Weights of a small mixture-of-experts language model, trained from scratch on English Wikipedia: 16266 steps.
Below are experts of layer 2 (counted from 0) of a mixture-of-experts language model. Rows are named router (the router's row for the expert) and show model dimensions 192-287. Each number is 128 + 32 x the weight over its row's rms, rounded and kept within 0 to 255. Numbers have three digits each.
After each expert's rows: a language model's description of what the expert responds to. This comes from a sample of Wikipedia text that the model never trained on.

# expert 42
router:139116123090126082139152126164105168067120143151098116145142059182166111195159100088139177121178050109118117115082159115185142051122148063086153154098167109124167155110107105166153095121121087174150100187070197024164116111152094144176171094137129139126105134112147069123198117167142152129
What it handles: Four-digit years in prose and tables, often after in or a pipe, such as 2010, 1989, By 1935, and release dates.

# expert 34
router:139098167196138098130128128159150132147083140133095085111153162137114137155139102154126144141125155129153099139135106164120080162135134090122091149127149152162118141192170061113148143072074106112163099171146125097190173120082112133115107113102114108103157110108191109146154173137117126161
What it handles: Compass and national words like North, East, National, plus as in phrases like rankings are as of or as part of.

# expert 28
router:126110135123191157106166156084159156091081146168124150149129145122133140115116113144090124105130139161128111128151172114125103086103100081109187140118131092142090172149136096198171196166081104137172137153091081160157130142111086125169095147168149133084140144189199115149171132136132146168
What it handles: Past-tense action verbs and -ing forms in biographies and sports narratives, plus the word for, such as won, began, qualified, stood for.

# expert 60
router:081142102141094104165061166107168112071160107120151111095145156115138154223141120081153120150135185098155165150139144128145151106144102072183139105148094153146137116118112118186183159128155092174115131137193116162109126120147147167112089100154105169107097091125150093184108176168146095150
What it handles: Articles and relative pronouns opening noun phrases after a preposition, such as the, a, The, that, which, who, plus capital A at name starts.

# expert 1
router:093168154078161111136071075141160153109123228152111088141094145133159143181128158191152156128114130098076173114191166147140143070145132123117158137150144136166132131172133098136170205129140123138114140095056167140131142141148112165128191160093099066141147139118105116175160120082109125193
What it handles: Mostly "the" and small numbers in table cells, plus mid-word pieces in names and words, such as er, i, ist (Vinci, poorer).

# expert 29
router:107052165124159135134106148122089135142093164111157103106166166164168127170094103206097205157083179143124078121069147114121094151121134127123122153160111172109110148100159094155134190137095112095150117131082150156159130234144131090119098140129160060108146138149130128105124080138145142136
What it handles: Newline tokens ending a sentence, heading, or label line, before a list dash, table pipe, heading or new paragraph.

# expert 15
router:097067160129110105170125158145106089133095157080152073101108177161108108152145110124112133147137157109111121187171167116111118123159162099116161126162115167126127085089167127166131175122126134091182146136061119041166170159125104090099075149158102052131174150134139121170160142090099084091
What it handles: The word "of" after titles and ordinals (Earl of, third of), plus dashes and numbers in credit lists, track lists and stat tables.

# expert 32
router:175165131169170138143145152120103110178076139127122185126170188089176110159060077107127145138145142160077138153171139154093140143128053050087140098141110178140119106111110113071075082128112097123140142160129113117161118148096194089110168200161130167070114106146234093121162128085170093058
What it handles: Given names, surnames and their pieces, especially English ones, such as William, Smith, -ham in Rotherham, Hill, -ley.

# expert 48
router:090199120206126114146134152158125148099119091163092117192146121151162138132103132136147121136158111099126181139141124093132201057140146069187213091139096123051118151160137061157132153114089114095126158084181216089174110125162127154115142116100136134166162110088155162129136129119135113156
What it handles: Table cell separators and blanks in wiki tables, plus spatial prepositions such as at, under, above, below, among, one of.

# expert 23
router:147091139107138147087170198129097158179166155131116111158193149117136153136118095129119134099142091098064131118133164066139081057187122136134163139149073105114205056158103113098199161132095127115143141117129106153157112113155137105137148104149152106104113129163135166148118131144212103170
What it handles: Prepositions and particles after verbs or nouns in running prose, such as for, on, by, with, over, against; sometimes the verb itself.

# expert 16
router:164089131047121150137167182121085223093074098078138167118108117133171054108083131172102146139118193133120139157115182124082117092067158148169078107108145133094131152136170100163084176141126146169173038138087202086119148158140154157167153158146132104119170131118149112134177150153150162151
What it handles: Name parts in Japanese text and romanized names, plus place and nationality words, such as York in New York, Canadian, Japanese, Polish.

# expert 51
router:064135115187113123157187155124059116159114110094134157114123151127149119155090111080124141152135132107162146215149131135143157130141116099175136190105088150074173115133092093146169174105159062094178102101143142146155073104155162085118137145162194091183087104108151091149122088088146143154
What it handles: Opening parentheses and quotes, table-row pipes, = signs and small number words like two, three, several at phrase starts.

# expert 56
router:107156186095146087140125136165200147123071134129118099162104136141171134063108145153096141096119146130132142107105094065087071164137150104182174081163136151147149136133193071148137104150116162141105092101139062120141176167176091134094133106143160142087144121179129135120149111090094161078
What it handles: Line breaks ending list items and table rows, plus career and sports count nouns like season, name, million, years, win.

# expert 4
router:178157126077222109164120146131104086167135166146127113216082167173123131104112156137106121110174144099116163140065135100134134126143059115162147111176163142192140158109135091119128173122138130092108077168124155095093152131152160178116142147102132073122144134082161105129156114122118130152
What it handles: Short letter pieces inside words, especially foreign names and uncommon words, such as ar in miscarries, or in Inventor, in in Beaudouin.

# expert 21
router:147068129114157148107060131103155112157068199130127118127151153112137119122168137193120102084184148135094143119143126134142146073186122104131119177091117161093151138065135099107215181144102112128130081103139137141129096118095144160139126141102130115093101160135193136164184133078114168130
What it handles: Verbs and nouns of doing, using and creating, often participles after was/to, such as played, used, published, film, data.

# expert 19
router:133114106144125148143152141151096105100103148094141104090152162144094164094070124150176182161174141096064130164111179132148091137074174182172168109140084083113086136169086096128101106080106045088091125112113111126123156160112125099097137045081094074141129129167140128163087191152115137118
What it handles: Prepositions of place and time opening a phrase, mainly in, of, at, during, into, after words like located, born, part.

# expert 41
router:099145152138112077113123156169122102155156133131166105067081142144130095175117098198079104119085178105127143103190193148139123130139126108182137093119103138180101164136172135132166171144114159144150073148099047137046144155146147166161075183107138105090130115056144097114094161084090130143
What it handles: Commas and periods ending a phrase or sentence in prose and list entries, such as Chios., NADPH, and asst., plus the conjunction that.

# expert 52
router:135170151122184119159110083114105174191045153141173156141096133130121120119106093120070164151092137145111102142088093130186129154140092098118081132138122102136161135140097085156147141098115103133133129132144167136087181158114152129150173090093152097125150163063129085126140165159119065104
What it handles: Country names and national adjectives in government or geography text, such as States after United, U.S., British, Army, Poland.

# expert 44
router:110118154165178133136158152155087079138141152088099144098174128127136114184198132147051142071100118134140126137144175140092108106121104129163151171143092203100168152122093103105124197099133131109159137117071148135100103242056142145123156179159128072171174109118157145123131153062155158153
What it handles: Possessive determiners and the after prepositions, such as his, her, their, its, 's, often before own, father, name.

# expert 40
router:144133115189167095124096156124125164131089178105167174123120114116161068131127071158120110145145132146125122141105103071181155169061092116137162137131090099130091175127153082090118137129110129107096102066142120113142175105208205094101146119094127106093135042074150070126107101095139111091
What it handles: Month names in dates and time nouns such as weeks, year, ages, plus some mid-word fragments inside names and titles.

# expert 57
router:126137117132136159115113125106183117153095117173131203177197148115130109138183086144140151137134105078111121169114193123124164117150070126182155094124089149161155127120115085114168172052091123091134102157110180091159154112168098149148087103138158175165107118109098087178184144128162116107
What it handles: Section and infobox words in biographies and species pages, such as Preceded, election, death, medal, Species, See also headings.

# expert 37
router:126094094127202091149111115103086087195109085126152174149147113122146140169151138142082113079107093100125138206113203138137095042158104127153103133106122159160102118150108097108148191162111168143148158150128184086154107170109178124081106125162123138152154093041210047129136169082178130126
What it handles: Word pieces inside Hungarian, Slavic, Turkish and South Asian names, often with diacritics, such as k, ä, š, -enov-, -het.

# expert 26
router:197124151078166117149113163103145118071158100140138110115103144103137158194099115144165163115129116108084133148081165114125203074115089173145130145139113146137137114134125103140145154086128126116168125106100159143105176168182121116128114154135158187134157082157112108159169129142153144180
What it handles: Labels and units in data tables and infobox lines, such as km, %, (age, JPL, MPC, Population, plus review phrases like consensus.

# expert 49
router:117134092119164115092147144151099145137087119149158151151147185139157186166076078136157199111153184085159108121162175170152132139105139126135130099226121162152138151084124129124139121148121061118108138122128133057140133139128133149151102173159133119115120134142124114124177098154145129154
What it handles: Short pieces starting words or names, such as L, de, Le, per, and inner pieces of species names and coordinates.

# expert 25
router:166118104155165115128060135136123175109116133098111132132106136099151108172205115143095126182147124114109183108101134117116134078172125102160172100107153137108153109165115110126166150166119155162140087115092159106120125119139131058145096160145185159102144087153116102123132142109109201063
What it handles: Capitalized title and topic nouns such as President, World, University, Minister, plus media and brand words like Nintendo, YouTube, location.

# expert 50
router:102154079129162040134121123146123127111097121123079157122163146112151074124115137140107111169181091089111148163090144161155105120117110108151198079146086134137186090128119075109123138168140044135164156163088157063169112106109156115170150143129161119158165173128114092139163136180131097113
What it handles: Capital letters or short pieces starting proper names, such as P, F, K, Or, New, De, St, often in names and tables.

# expert 35
router:127104094127179143096147177114087160127149114097162109119162153108136066176133105112052150136158204116093126091166166054163122110072120137128060140188158149104111084098150120153142090141098079163131097150057167132192103118134147131122188136148180140075100092122121134116153200079100117123
What it handles: Time conjunctions and nouns like when, before, until, after, time, plus mid-word fragments of rare names such as ost, ch, of.

# expert 46
router:105153119119147097115111082139179166121130080148092106172067113120075121112098081207100095132157074122197114162101145105172168165149144090121166170139101131141170141086175107158120130145154062121156116097075162103120059151116107104166162093126171136109178104137137109143151147133125180136
What it handles: Common function words such as and, also, be, not, or, more, especially also after is, plus dashes that begin list lines.

# expert 11
router:135134138132110171171058074107079100117123074122108151163136124151103132102148123179088159130173171133132139164112157116107126121111107101166145124129133114070138141171096143147171180144106086136175118046144134130176187161145178123135177136145125095160111138148169124132122148159181094094
What it handles: Space-pipe separators between cells inside wikitable rows, plus semicolons after numbers or letters in lists, such as 1; or W;.

# expert 20
router:082074141172147101148124093190121170114138161148126104121179139136164130160107131154089220194094128114156123152126168159213156124072146113147107164155069114142173114092115148144143157127080112138126125098128085072160066158165106131112152133115164165126125090159167134141168085105171104118
What it handles: Subject pronouns, to and modals such as he, would, can, plus digit pieces inside coordinates and years in tables.

# expert 58
router:162124128119122102129116153169126156085126195151189156111128114153145109155164148183132129161129186101129153110154164073110127042105140128200167089112125153143148175116115152150129146135207175165130125107140117158109161213113123095140105096171111149112153216037152153128148129139116163146
What it handles: Commas ending list items or word pieces, such as Slovenia,, plus passive participles after was or is, such as revealed, called, renamed.

# expert 18
router:123107149125148107125151161095109135176096138094089206094133145099164167068156124107114145089137154118112095140108079148143114095137137064109112164083097201154119211139092141167130156143103136123131151103147119098097206108160127144081075068138116111136158173142150146123166107131176155127
What it handles: Word pieces inside Chinese, Arabic, Slavic and other non-English names and romanizations, such as Gu-oruicheng, Fan, Al Ah-li, Altukh-ov.

# expert 47
router:085089190079178172187147144144117104153139092140129162165070165145081124132034123169140168129130113147121155158159136123118155135091115102117199169137110144148086137099143047141142178104133150115118134178085146128178152126103159060155068101097159105151092114077116134163102070121165196135
What it handles: Digit tokens, mostly small numbers after a pipe in sports and statistics tables, such as 0, 3, 15, and pieces like (1 or C.

# expert 38
router:163112154053112091154088118077055142105070095118104133101120118137133107152083147132142130117118184196120131174174129137130112192122106113084135070189098177102128091205120064091130146107138083079148118144106108141123124185143164150141114174126145173106177185179130186149126138148181112159
What it handles: Short consonant-vowel pieces inside rare words, often Latin species names, chemistry terms or surnames, such as ag, ig, oc, uc.

# expert 17
router:160100158113109070100119151153170115131151147108137126062119096115150097090130094105116150106126111147126127114088153140097117076126133066197158119195128191120139142142184111094130131178146131093156139147089137193098132176134118148102129145213114114157125186128133099093150163084108151104
What it handles: Periods, commas and closing parentheses fused to word endings, such as s., ), or ing., plus en dashes after dates in timeline lists.

# expert 12
router:100079180116138143101194156156122149200097120133133113183077152106129070182127123117062166152091152122136163158136133154138140142132107081195131160145143109123158101124135057127133140089086134120175112167140117182084139165100157118152041179130137097128153053111134103145176136075122109161
What it handles: Small numbers and digit pieces in tables, scores and dates, plus dashes opening infobox list lines, such as 5, 20, 0, -.

# expert 8
router:117126128085125111150069126152056206134066069085164131112107164094116072134077121144134165112151120129128143139074126113134165099159061136105146122150081126137130133113091045100098144148123138130094104162096120132150182119132095137122119090129124111124138184151120114139105158128133154107
What it handles: Common nouns after the, a or its, mostly on vehicles, engineering and industry, such as plant, engine, aircraft, design, capacity.

# expert 36
router:123085098187132153128045116132158128145156124135120162089097196168131119158182124180110134061113116111133082143124153101197119108042126126087129151138120156145165137092140092189128144089096106147130112143102167060123191124095080112124144122194185117130175174134132125186059115124179131074
What it handles: Conjunctions and joiners linking names or clauses, mostly and, plus |, or, but, &, while, as in Greg Walker & Alexis.

# expert 14
router:087130116162089177166133137098137117177193148118161163056165113078152129127142107133142142171168135110108205089116135072168123151108070157135100167164116117089142139146140097129190211120124106141142151144147156118149148164132156076133109171095140138119178060146112137117125110097121128073
What it handles: Prepositions and auxiliary verbs after a noun or relative pronoun, such as by, with, from, had, has, often introducing an agent or owner.

# expert 24
router:132094151108205115101159134124141176098085182105161134130121169115169097127118140120113124106108107158101156165177144101137117169109097088115204106190121175157165092079150113144113151210095091163142103173089139052157088087151118095100131155142136114145136134162177118151172088142134136107
What it handles: First letters or syllables of titles, brands and quoted song names, often after an opening quote, such as "G-ivin', Mot-ive, Foc-us, dis.

# expert 53
router:127112113113148150176109124103167148138103109128104108147158193155142156146114119185173196107115180106147190146187162108165132152152126062135155097157109123124124131156105161110154129141079103122074085159140146138129120112134145094093134134173154135110070143183152137179153121115139141125
What it handles: Word pieces inside proper names, especially Spanish, French, Slavic or Turkish names with accents, such as ous in Cousín, ž in Varaždin.

# expert 9
router:159151178110151141081130158126165135125119112117166167118091174176130054121109043111106145145200118110147129111183151088113106159092122102142131114096108154137143137082173063148090136148088135132115122167110141108183138148095076129124090152160171139115142149145188100178131134172062108133
What it handles: Nouns about sport, competitions, units and places after articles, such as football, season, city, km, tournament, votes.

# expert 0
router:113154150076171149121098138099107122124186165082155187128085147113213125123105087066144139129143106099127156159166132148173150109142085122215097134176119135092181093100119097124098155106098137088194159137061105112128133085133153080139146145152178137109160072140147156194177089092125072062
What it handles: Given names and final word pieces of personal and place names, such as John, James, Barb-a, Joseph-ine, Caet-ano, Díaz.

# expert 30
router:158100186140150134130099163090109100142131099126138117123096158142100153152147090174174165097122113099172151173114179111120145091126084108089127186126133163086162127192128091134132149112139094132103159125052131057125190109140135100153071135121146162146147108129155090182094181195141112093
What it handles: Field labels, colons and symbols in infoboxes and table headers, such as Born:, Occupation(s):, Binomial name:, Votes, ±%, the dot ·.

# expert 3
router:145116159089162086157084183196122142140127169120103084097061145160143185081074102132117095174119103112140132155209123136193160157065115122082117076165165178185121095128159100189152141161099169074140109186081178108188155153116158089104118121131140124128164172109118128157157104134181084101
What it handles: Single capital letters and short letter fragments inside names, codes and math, mostly after a space, such as M(jølner), Mc(R)ae, b.

# expert 2
router:149118131081140093119172146133121123143123101084165102138086222162167092153098080095122136177126150138135175155211127113103152129156115116139120097140113137092117116139137031151144170152084125127122118129112047060110200148099139098139098136126112121094107153192133142164091146133125131089
What it handles: Final nouns of institution and place names, often in sports tables, such as League, Cup, University, Hall, County, plus abbreviations like DF, NEC, CDU.

# expert 10
router:135102151133159178119083115038132149125096162144075112061105141130155089097110054144085158143128131102171163157088177154098146108115143102174149139144137141116110125109118094085126161150109140119125140106096109118125199150116124134102157132138166101127116113137126123109092126126190094151
What it handles: Column separators in wiki tables, colons after labels or titles, and semicolon-joined numbers, such as Year:, Norn9:, second row:.